Weights of a small mixture-of-experts language model, trained from scratch on English Wikipedia: vocabulary 9340.
Below are experts of layer 8 (counted from 0) of a mixture-of-experts language model. Rows are named router (the router's row for the expert), gate (a neuron's input weights, with its number), up (a neuron's input weights, with its number) and show model dimensions 0-191. Each number is 500 + 50 x the weight over its row's rms, rounded and kept within 0 to 999. Numbers have three digits each.
Before each expert's rows: "mostly gets" lists some tokens that are sent to it at least half of the time. This comes from a sample of Wikipedia text that the model never trained on.

# expert 3
mostly gets: "\",", "s,", "ation,", "es,", "y,", "e,"
router:536533543560525578470328426597500611508484475520566548441538523495451454627500565508477573433525458397495453537560523502544445515461580531497547391475485548439482439472471567444547461506510471481450521514573592383516529506479586454556506486436487523473455518551477515496462559452414565490458474512494466512517475487428485535527522474570564529542504595543556370451516454500426549439419463535543597560540463512455563475456563508520561489528512509530502558471495528481465502466478404420503507470498549482414558455510487571409462531513477508485462486512540509610428552507553577533
gate0:491466512530500483472586548492540532517564540538561483599540465536520537564442576540428425462496480535543550537582531613528435498356638510437403386585493438517486499503411528500526471472425548428549494522496467471557457502492449428469522533467495580503468500439483556586530557601481415513504481485450453395481504421462471431479440505513484442401472573547562466561488459482534517525530489511505537502533478422560490495494410521442468427507619502485485459494537520496569522508475481505545523527580517492535490546503505422434536467543523448461488449458380478555548534469377572436
up0:471469509503572401432583459546491504422564568543534478497482584480489423552460552395588522446472531517539609423465570499486500460578422364516426547553486489626487504489460485507543536536451525434477541553452466463578424458552461476596461537563437468465520426467566518531513533496498557508401515512500375534561515507479537544533446394491506472447481478531489499476539483506436506517575572429494603519454484466528558484556519525500541497586539490452474454498403509445486623559439507523457512532453427460427500460481548459480463464488464539572416543506427451549491412537493463468
gate1:550486480468449395505500487435447583448569463566529521564442529541408534397536581483443550523466503496470449554505613475580495490495452396442559547518528508460505445460535551554515499503530471538522548545549480570522515544507486508512454511494495544426421505473391499523424525546501511403499441549458456549455451560400598426467488461445431433417563487517463447502628492589446507468439438478527469498488518557499524466550539632528441486541548394545575490447583442468440495579470563506551518496460502544469482492508464516497473584404555505487472460460539474398453512462568445565
up1:554455476508430509424518552517426505493588427449499483475465482432489498493521424479562476472563589567596485545425543447506489445429575448501480519473475488492468514543572539474504543416565470503507538543560416395469571550508555475522546570476406470421482487500393511486471517528450524465524483466495547564494406509529512529571469538519490525466460473529449435503613410550582597431437489507386500510486575554437454445582492471466557428543521492510369523513567511459593474433473474353501585470568545496497520510497438470578522544497495490580550547435499475546530432457470430489
gate2:497513498541532441467509494509517531539371553542516487422552451484469483429551490468478592480506463434432523444529512548518393544387482591393367498549549480522476461477476527493550454442446530444584499548480453412497560470504523486513591565466486581434515480527450496405423480417471520500416498440465536514505571465511554452528482485462530455466557570411500535484534505397467403528490438529519548487545560446531459454491399470511617516533509516592419487497490492507494489493448478559477408548495597478463562601555472511573619505487557465516469544471445599543482487542465563485
up2:589498466561485521560506519418477474515521554475474455523497444401429450439455463486574480466484423485496551477502540469537447464511597487579532420430485539560462485544636525411493544462533472464500413583582557537504427502470517461475443498505462585519413570596495498507509476487471474502385406481462503444441558523417521514516456534482483558494478488449552519481631524495422500415447512437485400542574548344534549498490534493504561559500491557517506390498558445499561511555507406488561504487465503569556513446501444462518534492507422521513550482488597499429546505531515602570
gate3:494515497412545469548478494433426629440397528436518488550569567429619465482461439525497507560459458517472520450424485543466493534485533500552542508512503427512531458430491523458473546494501513516431535483477524383574554511524490512539558520500513539513494539527508570475487503537557470448465443558430470465604522488422430537517494516572557499519547598391518511508579454551539501430484443415609492543511473515544530436538549517376522465432551462577458507422566531558535515572494411489616492485484517482416485499490448556538580466388505544551470426537503497594530402495430461426
up3:501388511486513413534451507495513524514534584513474506647562485504513447553443463502437538498463515501414566591435543484435493549491512537508424493472401381524553537542586534511513504416548462446500475528463505500479476433581617451519439576468494492495545541471483454563458504506391507494484468579560517510627505461518512489472504475553470436446535497444466534520526611577537540415488485447491551539434525489531576482460495502503519554558484465512411511448625533539475530582528527457484410523556425431374492587500462555445446602418452464493479447479568474515463476440469508519
gate4:516539403532471456481530385549540572540566427430454495544443422500537547569525558615469527506490467471542463453490529561463471583425466550401508516422608517467431447476452545467516504491479476480532534513548523569588417481510479596443508541401444621485485581515527494517436484500451535519547568594540470480553452525582437535501490582462469465454418440530555516522459444529490537518395503481479469478458489448472448518520579525569594551506505528495502453502545494578556443500557502437478466462606418477433527511560491485440484428414544475458596503476476446478545504508494534376
up4:515550358468495607444513541475568435555502476510496467497516601482495459467431421497483556520509419547521534534600431510507571368384544463482519538459477450592464449437527481461487512530458513502578492530484412502441481430454586506521522586470590609579542462513485425471537499489473652431485521494517442456482474543446500510465455410428399461487475489444557502495465555417498501377425486545476439480448536451530452470539537556557483537600413533493501507522539456450402544577546475483455493548527496518511480520482469473523593482498500442490445460541488555540487497495545528431
gate5:515401456524521513527606505558487501552504480452512494371457487573475575445452452435424625480394485515482492525486333529508544449459483422506493600478450474544429552483509512466499494567539461499608564475568568557553475432574495515466501507553508570520474535482476504459513511516485449448474524396466479544562415532505568454495464439499588505548574587412478472394479523518514528502534436451538537515520475534493497486444454494476527565485544497440487457493472528494571526484416426510455521611598453503521471529514492458439540452483382459564537445602437449531524455546509427432
up5:419594425560541554399454501489454535516488465530526523521538630604441538528464481502488473479479543632448557410552492354484510511498477442391488480513563486587486525440521548464430446478514521497485440533420489459519521543533572562468547564462570454482521478562456521522452490563556531450454469501527477520430469509615486466478456497410524547501508469535484531542478478479525548464437478602475399484529503409405417494529521522540555423551553396484559516466491471532551527546363546471540558500424562540532464549506502526495592503496542534470601498533499389514498470517549505462
gate6:454511575468483525603537539549452534543450500541514520502431444424491507468491485523466464402447498473526459526358549494498519537523533496454524408488530387479409450500537540483590458488447504464581455574556486360542570471584472438487454474596533423428507536464446591513472526555450461409448493503459399544415493520401449510519459549502553477588515517472643491522519521492481481490486520496503480535535583508458570437419526485508533494447473484536458501533487452466552500459453469503570424490551482460522588430514480548485442577410527583529429568566502544541533506628520472482
up6:465613505549480566489448415479614495503550475475436444507498521597486508368413525536460477546606466654525526538478559501473457458518469557449538520507552521510489429529481541581579505527462550508524550423595534470437459478538532476547482526495461547552527501416569490527476505402569502454501507501521461509579428509563477453483501465477573363490571561480585525537376428520474594499545496495478481446527467507564476484493533544447461605486441437485449499534561549571539438549560498595396537522466497472506474523498490523528531490510520554483491570542505431501518421389448558469
gate7:479559521567539464440531489468587551440546548458442419490537556407587473478502539493420514516561477558435457522603413531525447575424567470418546500474562497459467435453479474518516496480483497504498481468605448494531493448482443557517535530532462548578406521536458497461474534533500614478535458392521565507543397575547472463489518453523470447532532537566422515450492541445455551554484523559571459506494543547457498455475489469545629485506461446524419464500517433414532495438487533475344458481547425523520529397499576513516523466496454572442596484577473571461448594528503435505
up7:528452489591577564558399498509541546505459456542556606479453442604460477528444499479552500574362498538481505603493521438546522467440531478482581469453467566562559524528534506442448459541424499467437509479413444493519528479495588616531503450544440475437470514469531582474418508570400441500566506554474532472518500448416589576510459520553536566462549534481449392478520491466399469539501498564513500516399442475518575503534522437464461462527425477526502435582514441475490504534408483543530494483511498501429530447454500537463447413479507545419596473530409520479477400474512530541

# expert 1
mostly gets: " (", " K", " \"", " f", " F", " V"
router:530456393397518455447542500476547476557503464499392455521453530555506504546497407563474507504504488582460474574493436518435474489520444456574493513501525471563547484489472540530569464470523507515411507539466403482526634435501484486552427564484608480548532455524413482495544495509460406431513500563545530501386563439501444491505525543397451507437456441418539585544488432472554579408506499629470433509562508572493481464532541568530565553498419532477504525474506480535511546483451462604458511509443540536462447522497515468600571490528499432434349504453543441440540457512469504477
gate0:488376578434538497509583418452481572448553544544446567420530494491535484560532531536410475572483529452549502526477471548467500483468501434531552417497557447466624494466441512531473450531540470521436645634476518425487611477516455533614450552504467531541483501510514497517537478584460460545478445525518448562533523477528529495590438612510472506553561490529464548393564562515546547501541480557498473464545509536551469512519530490504465601596583514526547479571446484488560471466456518455525535484490526455460390538493434448553573543510486404603508435436511509540499551483524414527
up0:548411514487508455531545478573496556502512507510467525494499506468551447433479501500456468481447453509509522519517391535500506526462493461429503463482530537560528515539433485500448426468565452535481511575460545399477537504560519538558475516562488515488408475541465549611476568570524456438562479478575528494489558422604515500509570516583430555527477449545451433482560517533551633390434515500556497473537469569574439484525507442515498622588431432576460449487439495508597556487522453544434493550448492430542447562563449541543555506654507431547471410447527426501562524516575409540
gate1:475414542493496489540585417467506464406526408558494391504472441434518586470488506472517508418473429554476479459464494493646565515406493456483584461526540440524545469487614501425401490557414456466555554608490523522559492390442476489562467508493436522484547466460550440565469514557481583522564486445505496455547524507488441467484497561457499474506529454476519461424440510499456555433403562520500475531476518567480490517423533467563514459507611528619521481477451605498496509441489459530470447560511450546540484519547362551524498596567505598500496555477501539512513547495444554513
up1:505407423432458563449519426545500536486508495506409504498513533532561501441428435521393574509543446491422511413511471511501486488511539466504509500506490518566435499443475586479401507511510409391493528517408521492518470526588459468592608499566557563494491541547471461497525465494459569472463448534599596563449473538525581519522534462483458519567565566421466428487531470461498475439450527463617566575475505493452492491511536519514587549486472500466528390393553553528532567441420379462406496548455447528492482472462359566529584461487535496440543500499490558497493534543521503518
gate2:551485508500391460548542515555463500466518479518475545400508509476547501468509508550470467457435470441390499431508493501530525455394523466552449537529573481463629502463535426468439478457451388538474486558544471418508531540582461533563515495488543424525504565484396487510441463459524515496504528557590473511507470548575558499500533580530508464531483468459502451582441421488436507476397524563468426523512504504510590540569571552378411574518468464436480503512534489545500444458388580524474467434595548413507563579430458484515526408556567500481453541487394526460572497493434442447
up2:562467467453490516558500472479567559490534455544486450362474405547537480525540499509517537528549421429490492533505565591439508516470551584492524530504483568509507414514462641514534534442535601497396441507480503527508612446434453535483425529417561484563464587526434510489423548486482473464447472482547511478516536480636541513479577493449446439427559508454468421554483505461526513496408486513443558557507500533396553483506498532502485504515443551482590538459612520443509462499516498616440518428482428495455530525531462448594443407428518450458494598421459504484476463521544565483
gate3:562568486534418428538472409531404502453595459481468448518449531542378496436467536582561496469534390471544512458520451510553503453552515557589487444489482486455545475465521420513428531484539602460493563562474413468488406529526533559518533502535552566556576508484548429471458497456593431445501459457427457472561516532454450464416428569575499486420515435556486499535393425469435553522460553443533485545533488404513488501508432542472508459505517427472547408449499525479504452504480478496487515510503408620502586522586496496482475520544557533485447437556514438442439411527450558448
up3:463575484571603410508514557510543527529433458486512576417620534438514525453579536569512534524534523441581483535474554507553475471502543490522475463446524458515533546549505421500381552487470536488472529534565606523447489395505512518400510454418408548433510535548503518487484525457433512520464472472520498407444423585387495527497460445417470433434494479474459461578460534427513531473550467457485574472487527511472573499396466440555537483441512524583505462537385464419508459566533356471440454489473542524425546490499490454426514536530463512584514493529427464549465518489540435428
gate4:450466520491505450457375502497490555492529519542514501517550538485451413515503393502504505496538444490538459547435462573440538565497621504547489524505513518476530509417539507495586504641538565502548546520398447465486467518599423485552507521475505412450447539539402479434496511429586463557458446418403445493491484534439471476587450525496484456495602521525509447511611437583474406500453498427426544573576487444564511385489533551565506538474458552448457517455466478484521534437588447474538456528449608448541483505540465508444516540503514504519431587520465512546567542478394520512
up4:454463548556584494539447452474423488537563517471523555473508606539447465395565452455581421473497453448476491428490502552543596469566569584504488439450380587638432454455500572448479470427455568542504505485457611525487533481464370446467515431531533476505502520455464428478502508483444505469473475495513498567502553433511536518474545470488511429469566538446575484497500573507414529464535580491471505429488544565460582475508458471473605500479467538556485529546522565477496583469456529473503482543599457456452535449535508483495444586501495513429445638479520590523487509563508469411
gate5:484484533493372531494526505542564546555499522475491505527493474550438490449476430593498518571529535468547468477583541461519522499421479516479520457527515459496558448467474557475504488495479576604504474506576440477466587506493470446557552461559488540498592466505488410508528483480491535470562484398486526659475539392466440438425476558532468482549537594487518477466499539513422464477492462451526539541585474516498515499425637480515531535534491464492502418486412489458636463540427435542407563599505397528548442438494536450419591543525491395418489534440467481552414488576506506547
up5:440538437527443485499428474573493492461594546491514358546423531480495466486483492457527567569576525460501488541498492564577530489509403428425554541561562473498398512448512517520554497526520495488494490439505507469499554489531494418519524462441531551479463502379512502437442492504445431506494458473528623507483521576571515536583484477525563447468547474509575571499507537579496464609509437588510474432470549564496497537461528520473490393395471582503640483562488474534491542490393544445446464466577561611575570465505594565534459470459513492496571462455535514433568495545503525433
gate6:479568435522556497584453607511432521408490407486558491528378481483452478467588470490489506543444553547596481485459473512551433507473481483520535410464546536509479540605479518546480430485488480503561437546568468436510472432384538588449517569460521504533538542373581507499539544548604521422538447494544498543479503544500490428526534574482456456516538519517527450518505474525503553512507468428497520599608436559437450460458555451469486465467439598524491531502487479426404457538545466558502506507448488439469552663518488520501495500395466541449478610564497507551528464508439468443
up6:468607436540363550414577469556476416524473466539393402521484530600610484501457469566570448474556530436528494524495527431534549514503430514523533567518489592484515476457490491533570482488404477504513476520468493545413506469559631436507472409527502437483549521480408491427525463532548468530502511515501475482411477487551406583519435420450549575454414501428529431513539455418547533546525515434538487511455540501545550496478463570578503508479485430572492531538498526492478419510454469412419421472516518472482511479458480488447549477453520456553471400497583524523507460562525568600
gate7:408575458533533453539454538518565557405465473430495567461485469482594501508570498532510550491525508509477482501584481458535438495507593542465507476544590555549427472397556467488529435439369582483469502493555432486558531495454483544488502546530468625507492496474599485556542523460495408506517475538541506424446551440444491457514541412476478484503499536447426531430466398498400518541362548532456603517475501505403513432546507458377548479450494585482532446581480411535439516507617483533482518466516515437531447548513450495536536488538403529494559479440504578462517497534495537453
up7:532413488493484554517524414460504490466411494547561463515455453391467518537507542494520475513510642490422614425556488471502537513558458498561577419562464507498491520542505476549481501562474507445508596524492483512570429507584466534436424504416423418518482516466439474465479545507535519493535522433443469376551534481542498525426540499512515441480433634515445426606539544563536500509500507478546409542598427457474361446426548495509523470450502575522426475524438515527456545565469489457518420535504452544538479517359585460492454542491501516529445498481503550488472495397490499436

# expert 0
mostly gets: " l", "ath", "ig", " al", " have", " well"
router:429534558504446477575591457534503513426517560474515518555542411497542533440465575472546475467529560438544583411413515475466521494509513483440400534548550460501463549504490434575512473567529505489625505460472474554502368568485558536489544504540356494507575549376535534477467485479556430537462499426494436504542471555587547436470472508566465529471541526507432480504496494486495446533532499394495508471407557418537479612561475431443419502493489430507491417552491526510523419536580569475548523513543425562566556506469457511401452452489581498554576494511500496445510424488492476432
gate0:493531506435576523484494457550457547421485599524477509495464369501441478424583589579495535542503507615514477505529529507451520506537457435467568512474543471444435469478441431551538506461458486555504537421513453484445587510438456558519531509528511393515534497523562479510480496556565488428497430470494469565471501452484467531448548459479521544464506450411502552436436490463494461502535454408511523497458443489467412453395521470497485472449632482516505494387426498632454548461499410462557516624500533436548553443464526493626432504483553402541571458539531512511396502586489468525
up0:452511565402519485490530548549583499560601504551492489451538494338497523560547515524454431552559604494493510536619452516510522479483480476454481504515500583490422564552542541495564453526455467487476402476468564501446489460410448541497427473470437453424620456444533468542508458523511431554554387506461443542482518510468475477421527389512438494582515555481465582494485546521496449453555449382628505458507516497498476517349518574564549423447494519482480501479523508568467531500517565451483514427503497502501510523542491534526419507555578482487589499559502569570544524496437499559
gate1:485465512492538509445462430508444519517569449543412579494432560442506450489503555513513454468528513454472492481496503568556531520418546507448542449534444596456463550529493423434600475495464523481525504544414432483606551448579579516442564465522626594560586473432584441478487580499448451532428497448503509452451481563524525449481623553528523596504576493576463458435534499537473543533473505444590604500422537396565491449508459475373439508541488513568411488460499522461409480447522500498529543447501525558485550448564510508521499469463495479478522449586587488490444433473538543527
up1:556474531546450464477514524485500478542565583523462442497536452484546448487417496531549450452531480513380510495526455498492460522606527507417405467432575422546567560424486491438446555476528530498452496421484579433471487560518495317517479431421525454551479570456551601529475436484447500557524437493491434488561470528509418580516506442491486432494530456518493626504461548418555495433532435489494443526562502541551457393500581491528555510491525580573570435534444542447559588505498492487406511473549482544489512534449477480527552571497426453497512531484536495566527599446561556433
gate2:476549540485494541600563515384400513553489471455475474549504391476453551566463460526508521478565489492543537358551384581582600488512542563516527539534501471439419400462508431510552428411546475521538438541489494458470415519515502446516533479572534611515551571482527548433411558521545532470512588533512481376457477467490459489481533571494438555545469505526467524450518474565561469468448490525523528589574518493570462550485503459543463460507522471549498444425539443479454399551571484478539431425551557550529447509555505464484571459481517540536578436417508570509484549505491567465
up2:524502569527487617573614469590543457481534457419611505547459492520498490567504502406478435515532532469559518470456408531491522511466504532519510498570556506559516481562421466639484505510451502432501555427514521478589436453549389558531459444527487452488565533506458534431506494572530434490482506396447492583517463370477621512543502522499544543420435507435450438599495523492525498526594508467414466491402444583566486558470521476524449492507455458567518561471459476557464473428452545504471462532436481515574588494520516510499572488476447492564533497501488588500524408436439525496
gate3:497490524529506471561546582473501546452422536519497426549484474480563471409463470565444583533427492501488444459456469546449514512499459464538491459598500444492576424456544446448562530461503573541505540492476429425549429420465525499571500448583436495548551524506378499530477454649570548521499612527553449449559437420503521410548488571443530547551548505535427431577485496583527487504519515467504426497466458508538521508497488382602469639502445477497492513580550378425463430462495478546472492448532504588429464559557471421518482523502525481471492419522472495501497434521450478520
up3:573510570611476532405457479493526427523457474524530541528378535558545472523443498460641527467451544448448416464393549430469551549424492509451420492493466473490466505496453454479570429546579503544490542594538562542585412523480504530463483494526492471507482492431558560519530547425492521572507513479476522520508522480578489544546518494502583497479530449506493493374423500535488482514531511546538548576545608518545430597451478463442544518493476572525417544532504441479504573543532584500483414467521399534493479521551543566540421606464577456437484380570529490528551441507561466513
gate4:446444534493422479536449529461415457561420541455601516467556555462474518516488559499435496508514470485564418527433493425586451521517509509453389482540567524620513494450547461498546502543502426487504498541533484508507478457380524551526454504431560486499553563460564491551494454541524493475617519451500504541424626499504512483452395401508516514575504507550529502468409482486545440551450512387567467598541511528516511546479478435484547555511594444496501428592515476535573526521470507430499409441500428458573553604508489493563588508510503508438496635402530496467548568501494529506
up4:345450500460507475505495454508410491507462472560567451571487393491547530441535498445382475466449547438475446517524428515446447537381454482467562535421527546526534563488498462523516490485495461434531513528458473589389484543410451512529445439552585482520463516620542532488493553559503501445484504504568488465439496463470552521577491557490478514582585493447483426534472454534387498578445493531508513403400473509467462448507484570474465536518468507463516486499514561486527445513540539394568494462500524498507386484551484535502482549469572441529391539429563554513538607548434545410
gate5:515468545548588492409415473515470414506498506435594469509458448540453472492489471518484484491482564436516460447501516480500443598498492539476451430478483517515612488450506555543401573509500564450470468549434503564522463486498445425501496472452521600547489566455439479506523470489402450554549405431466556527457473473458416578467521438565488488433555568509450441470510493579500572541543478519570547519519410488570549490522567531567488563444520596529411498532539483484554432560475373523568523398502457465513475409481522527365502587506529580481461489593487482555538449431406505525
up5:459551600530558597582516575447395440558524479480605543462426598512567554524437474338507459467558556500460387539406498482513481469497541441478584481509599512478539475550447493565534407524524548470452483508533474399514527519532387533533500575501477451434440581571567537470439559545483493427459546540539501408479473557502531443514418468528527501452567503489493491539467522508544487522471587563479480505500535505542561536497453471450469465521579482446494546503563577505585550507456466568536459558468519480514548592595598462521565506519545442482492464533510519443503492428454477549
gate6:550505558491577505420512510543542489379563487477461511479435411496415510432511506531422491452540504506557521514421474479481498573495462498496484546468581497511446534456511455495494458366522665527444542492597567618560478560530461497535499527542526433469449435421479474437435495528465457447516445467590500514491493499473512471441499602372460540565523587518538555557524501437546502528433506542443463478457453489541535458498407383412437538454567556514514425540517476494565453554493492518507534542543558502505461442494496462559411483425517404515466391516472391490419480487502482493
up6:502432582408494527548512419506494515496641509500502523445577535447557459515401494397434472526458556460472425515502448437456479493522560459555511500537553489437466530521608536526497479442505485560471570553368463565601517479511518530518484460499480602539489458495492506500416560564483411454478542495423512475558510427457454536525520461454446562503477507511445569568503548506473478555601490655482460523474391521530571501534452502467381509533517517478441482593493534461472514583435453540510390539478552484510518400500470524548501453499488474506481556509528382500536537445466571398
gate7:562492513493539562578562513519592467474526546441518466456481499483617619466495461560454570428528522423511502476449488552452519471510459487567580420492522505451547480475598459470490441417427485538549651472556481482457488492469489448457496516540462509544564495570579535527617554493495488545481381455475458500499564333543524497481467558493438491472552493403445596433499503501499501524493549480486564508419465502475463442563492555556479555430472455548517525587407513521469445467543492506373584516540416517438512528544569492534547424443561510488535401482564521474491465474519517462
up7:462519430509454521480518586500485521450542585548569437499590487460577493603418512548422436456468470483463481451493579512399508515438508537509525437489469545460402488510574452502463551484520528511569440549555529523604489478520486468444503471496480540529514542568482650595563521482521509544528500445523452536498426505463482500535524472441449521539487478555479510500386469545400487532460447562530419474488475467461528518530415536534449525411507423463506467593398504522421578600456627504406544494516511458483419442507553539516424545551441525572508566521399515594527450532568481481

# expert 2
mostly gets: " the", "The", " =", " this", "In", " This"
router:522487508559509500478497590367439435522480492517539488473481555456495493398533472441503451597454487561500467475553542500584539513509485549491585549481422539475505507519568480426388620472438497512501481482504537550441482501540364518411527432532559490453404447577572460512519470564560639535569533515477560492549481526456507566495480469458522429577502451556503523462512620549505437613538521442495466456501466516505481450430426505522475446487594539504501524487497485454494532518479553480481455505513490397550437500534550458580532548477438576527615526520393561538512600497537459572
gate0:467477493443551481447440391475545435457547469518515525545633566574559523451506568541482513450516569595458455511493495479555469548453359465555525493484441521492503519552465482523597402481535444505530531542544496606398567455523464462624476569555535590527499473566562474480538516558578508451450532532448528488456487538473490384564522439579530467531458446530524510552558564496521498512500562524475493567544493522445372501475439498518479527532559532513552542475379521492548533430441527595502536474499503484500498357528555481529451579503563430463453498569489538507508609475523464545
up0:460402403536553499518460504457479404541457527523512419439477469496531465505457529570502485456630522527415535429467459457556444467470463445500470442552493479511591519527514587490539402529526401461412518488410517471449492433420567443530483469490467538503518527550574467529482539589508569497555494474453422449518599459415446549543511534501535457462599510494594372524541575570526431520472494530592525567527478492463492509460529563572503574547514446516496454506547539546442484475534542599598495513615526467530464470455460413471551581562547501453544526548534515498456535522421518419
gate1:562493451415526439602564434523525504540494372536480565482455470506506588560470555476555581525497568464507483410469500511486551446469452506545494563525563480528565471517513500520413517567517508479504560572462448559437521447476407539508622505538481573504479522613536551388455454520560512469442536477454490496478485437454577518492551604477526514542515445455495433502457550424479571552531474503450435531596347488484489464491400496543412521450492471486565535530477455490491525492503480482419534617585450490504469587520497525485564439542429482448549494571419551495449480572523476599
up1:481555482500475514391465528515542398481511566491587535527427575529531498508428519543458522488435505548607432580480579459458498505468473395469475449580513471429550573506448478562513409400556452543510527512492497438482438459467488446508551531397504551560568525499419531487462512547539517396498586558576516488519504502520444408552444592431573463496519493459532519402487511493563544470492472495517559548549549499551586381535553476535510429466494541503529475401535513568502487494489513569529490448545570551487614527476425484552536500487419510505458439538564430424471430506516620435
gate2:465504490598516477468578524489403499552593420510561449497529566440476471413504547489469503544468554431409447536575478493611567488516467530452467438479495432423500417494525552537504471423464531571549459414479410544456454498500473561581458499554413471577441484456489499439491537591453533519467449408502472385459549477455544552435511573530458524534504545550489546531420453464501433452559525444444477523555545463469514428581516584451528512438427365492495483515521406430560483526484520457518427442483536507546510457416394474491451480497544570555457487412465461502528426475479492538
up2:464477598513519449465473498446477451511522440444564450526433549541603491426511591482537432398519521394415531621492470476546501428562585563492505453551480517539508487539409413541372481605567479480527603416434509518469559465467508394481483538486505516506447417452438591465470533477472425487463551415479520476530443578447529513564468543442499538442540436588570427478444511460537496423440407498527478444529495510572492513429500602526477455460476568499507442465534459563475475547481468459457517530558519542492449455497512504518420468507433460511497488485518537434529543474563506603
gate3:483425528540542522567475427419433393520504437397528577481546475540500518501448571585500461496427618551546530535489479589509584482467412535495471475533491570533470454497582494468466579542390504557508458601504467528553546414487482452479517482618535646402535499518495467544535458549550560475498491472500504430492594422487417464533482523535540509525493612453512515525585614464446493512500502517541512528519521506446483378534458525558408490541518494439543422510523514523534566503368502511544511473476439470517460544489471469561473458528530524503592491495480485505438539583519412545
up3:428505478493498519541419497491544491396504443569532548506529529472455483553587500524655565476536396558531536506483462469536480507564457446493420462531506500506512503421545509544498526557435381469581443535475496565572491348448410461446506611549484559563471462484566578474482476529545521488465524551461551524508470464591522590518543517461486455505535407480449502492361490507485504547496536459488383467464510534401435480544460478426457548486474456493496517487538504622531490440496514457428497448413413472447569590492498439450480492482498572494482492521538426480569482548561543577
gate4:503519423374494534584461452466443477479640518492452519517434531485519555473390494461589494460565471539496576514541472574475507473559439445538501456525493449499494518475566529572482494504480520510477435522445489538458477460488568532559454511533575554523501456452517575373463485509495544500561485429450563556535491495480592557557461483507351475483515520469461455512502485521511475496446464402472515455621394521514531464513521467509482515472362504586561434511520509426524599505529520547526466506568519403594564536409528533620575497472433537519556402498502461505492412412486502508
up4:554534438533577482450532455498498485459433513454568435527517500446417553505462462499461452434451484419501446566534502526462471496595607506486485571512539476487533458545500469483523562489543539473475547525470481526499437542387549467424477487519427510489533469595507549473535538642449423491460408597502531457587481509484568449474531564512442528561342460431436458538459551475484480540495491527555567471397603522560419546511491504538568528506543463482432412498473556443510504535465537487428514470420471483409503545492462417451545458454541603531516542566507469541558593429570485414
gate5:408511515491533496379548523539531509485426438515469561475432453479532580479465584394456493631465486519527530468544475563532550571517491481507569409481538482492514508466482527510409475449485473452397495393494583485521533424566486579416428501522497488522456571484467490479543515537462572582475531423504484460486493383472497439438485513510486561575504392568410485607485514503554560498425550409451477494454596439490498511466531454535530522464594466484518547496421485452484471483501515493454468620513535510512482529407521537495576549511482540453580470497423493512399425538374519528
up5:414515499559480460436497455411478540507512509545507386557559539557562617523464564489412623464532471496551490611489482647483496483434551492519534589487487509588490441564557441465555572461436592420479453450514511477517505469493515527484519384547584481479470489475440425492422552549560580557675587472451477569539546519522492442515464449530453569526471561497492503543519436484505431444520513527474479484455567604447489484543480443470531437455460395474489432456494437435480496577526497531479487480531494513464439543539496561456487506448500575508499554546559514504498521562455526490
gate6:534496397539542543544502464444481562574551519605636572539488466583558527493484472424462553456431455449489544520551536509533518536457587541472508489584477427442559482479522518477425491422495460487518442516576452543467500434524462434443451506547479506524412450541516506478460513519422474604519493502530475541537472600421567547539522443497501520545565483432506411504498497447480446562446444446554504576488574467470441360531532449554457492565477338477525474491463532524533515520561428520525456572570534407479621467496483516497464509404553504454549489418492522495431516564558508567
up6:535550507386471516449500526442462507573574612500506557456549537505545450497484471535427545601497486508676537579492587539538482603517594518540529448455555492554512560499596489520414574425483571494491511541504550430521535471491498513562617622586492474578446576472501499469539528546385516528461460477545454549446489484461544439570507461466502516547506522542493541511493433501492502571507485555532471535457444536487559452463498555533452436409533559505436497476527468509584534480572540424458461483474423482536495431466400569545587508533545600495489402536480481452504476523510521549
gate7:420496500553528442498615540499528546510466510494477552457437502463519517502442519611412444570470600558519506610498485460472487560522474537539556480511430511551583504498404491541489502411577531470511489534441440467479456483548427564458521498517507585458456462530549449481409526477613527580487529540350433434484605424512508497466473496564482495590517541456541541525485522553526417482637592473413493609486484476489485492460451458594509524500528503505494492599424488583471457427548515497492539568468510533536471526511512481532563459497577420450477452449406471537436475457465460569
up7:598500510533405527455473522517532444504466577524447505516547552515478549544508496446498556523530517539489570422432483465431494516499533400537461394454545554417395470471546454502537497556568524576527515573457469482488544479544456413512525550522537502568573473374568485515410509584478536476495552565502537528525462483553489486501513530520542482391448561414461565505568523493536579573467546527534516491439432589525433499530563532409508443561452585403432558476571494450505496467499434516524455523504595556487438568501535513497464515459350473562479462512456403411492512593455573469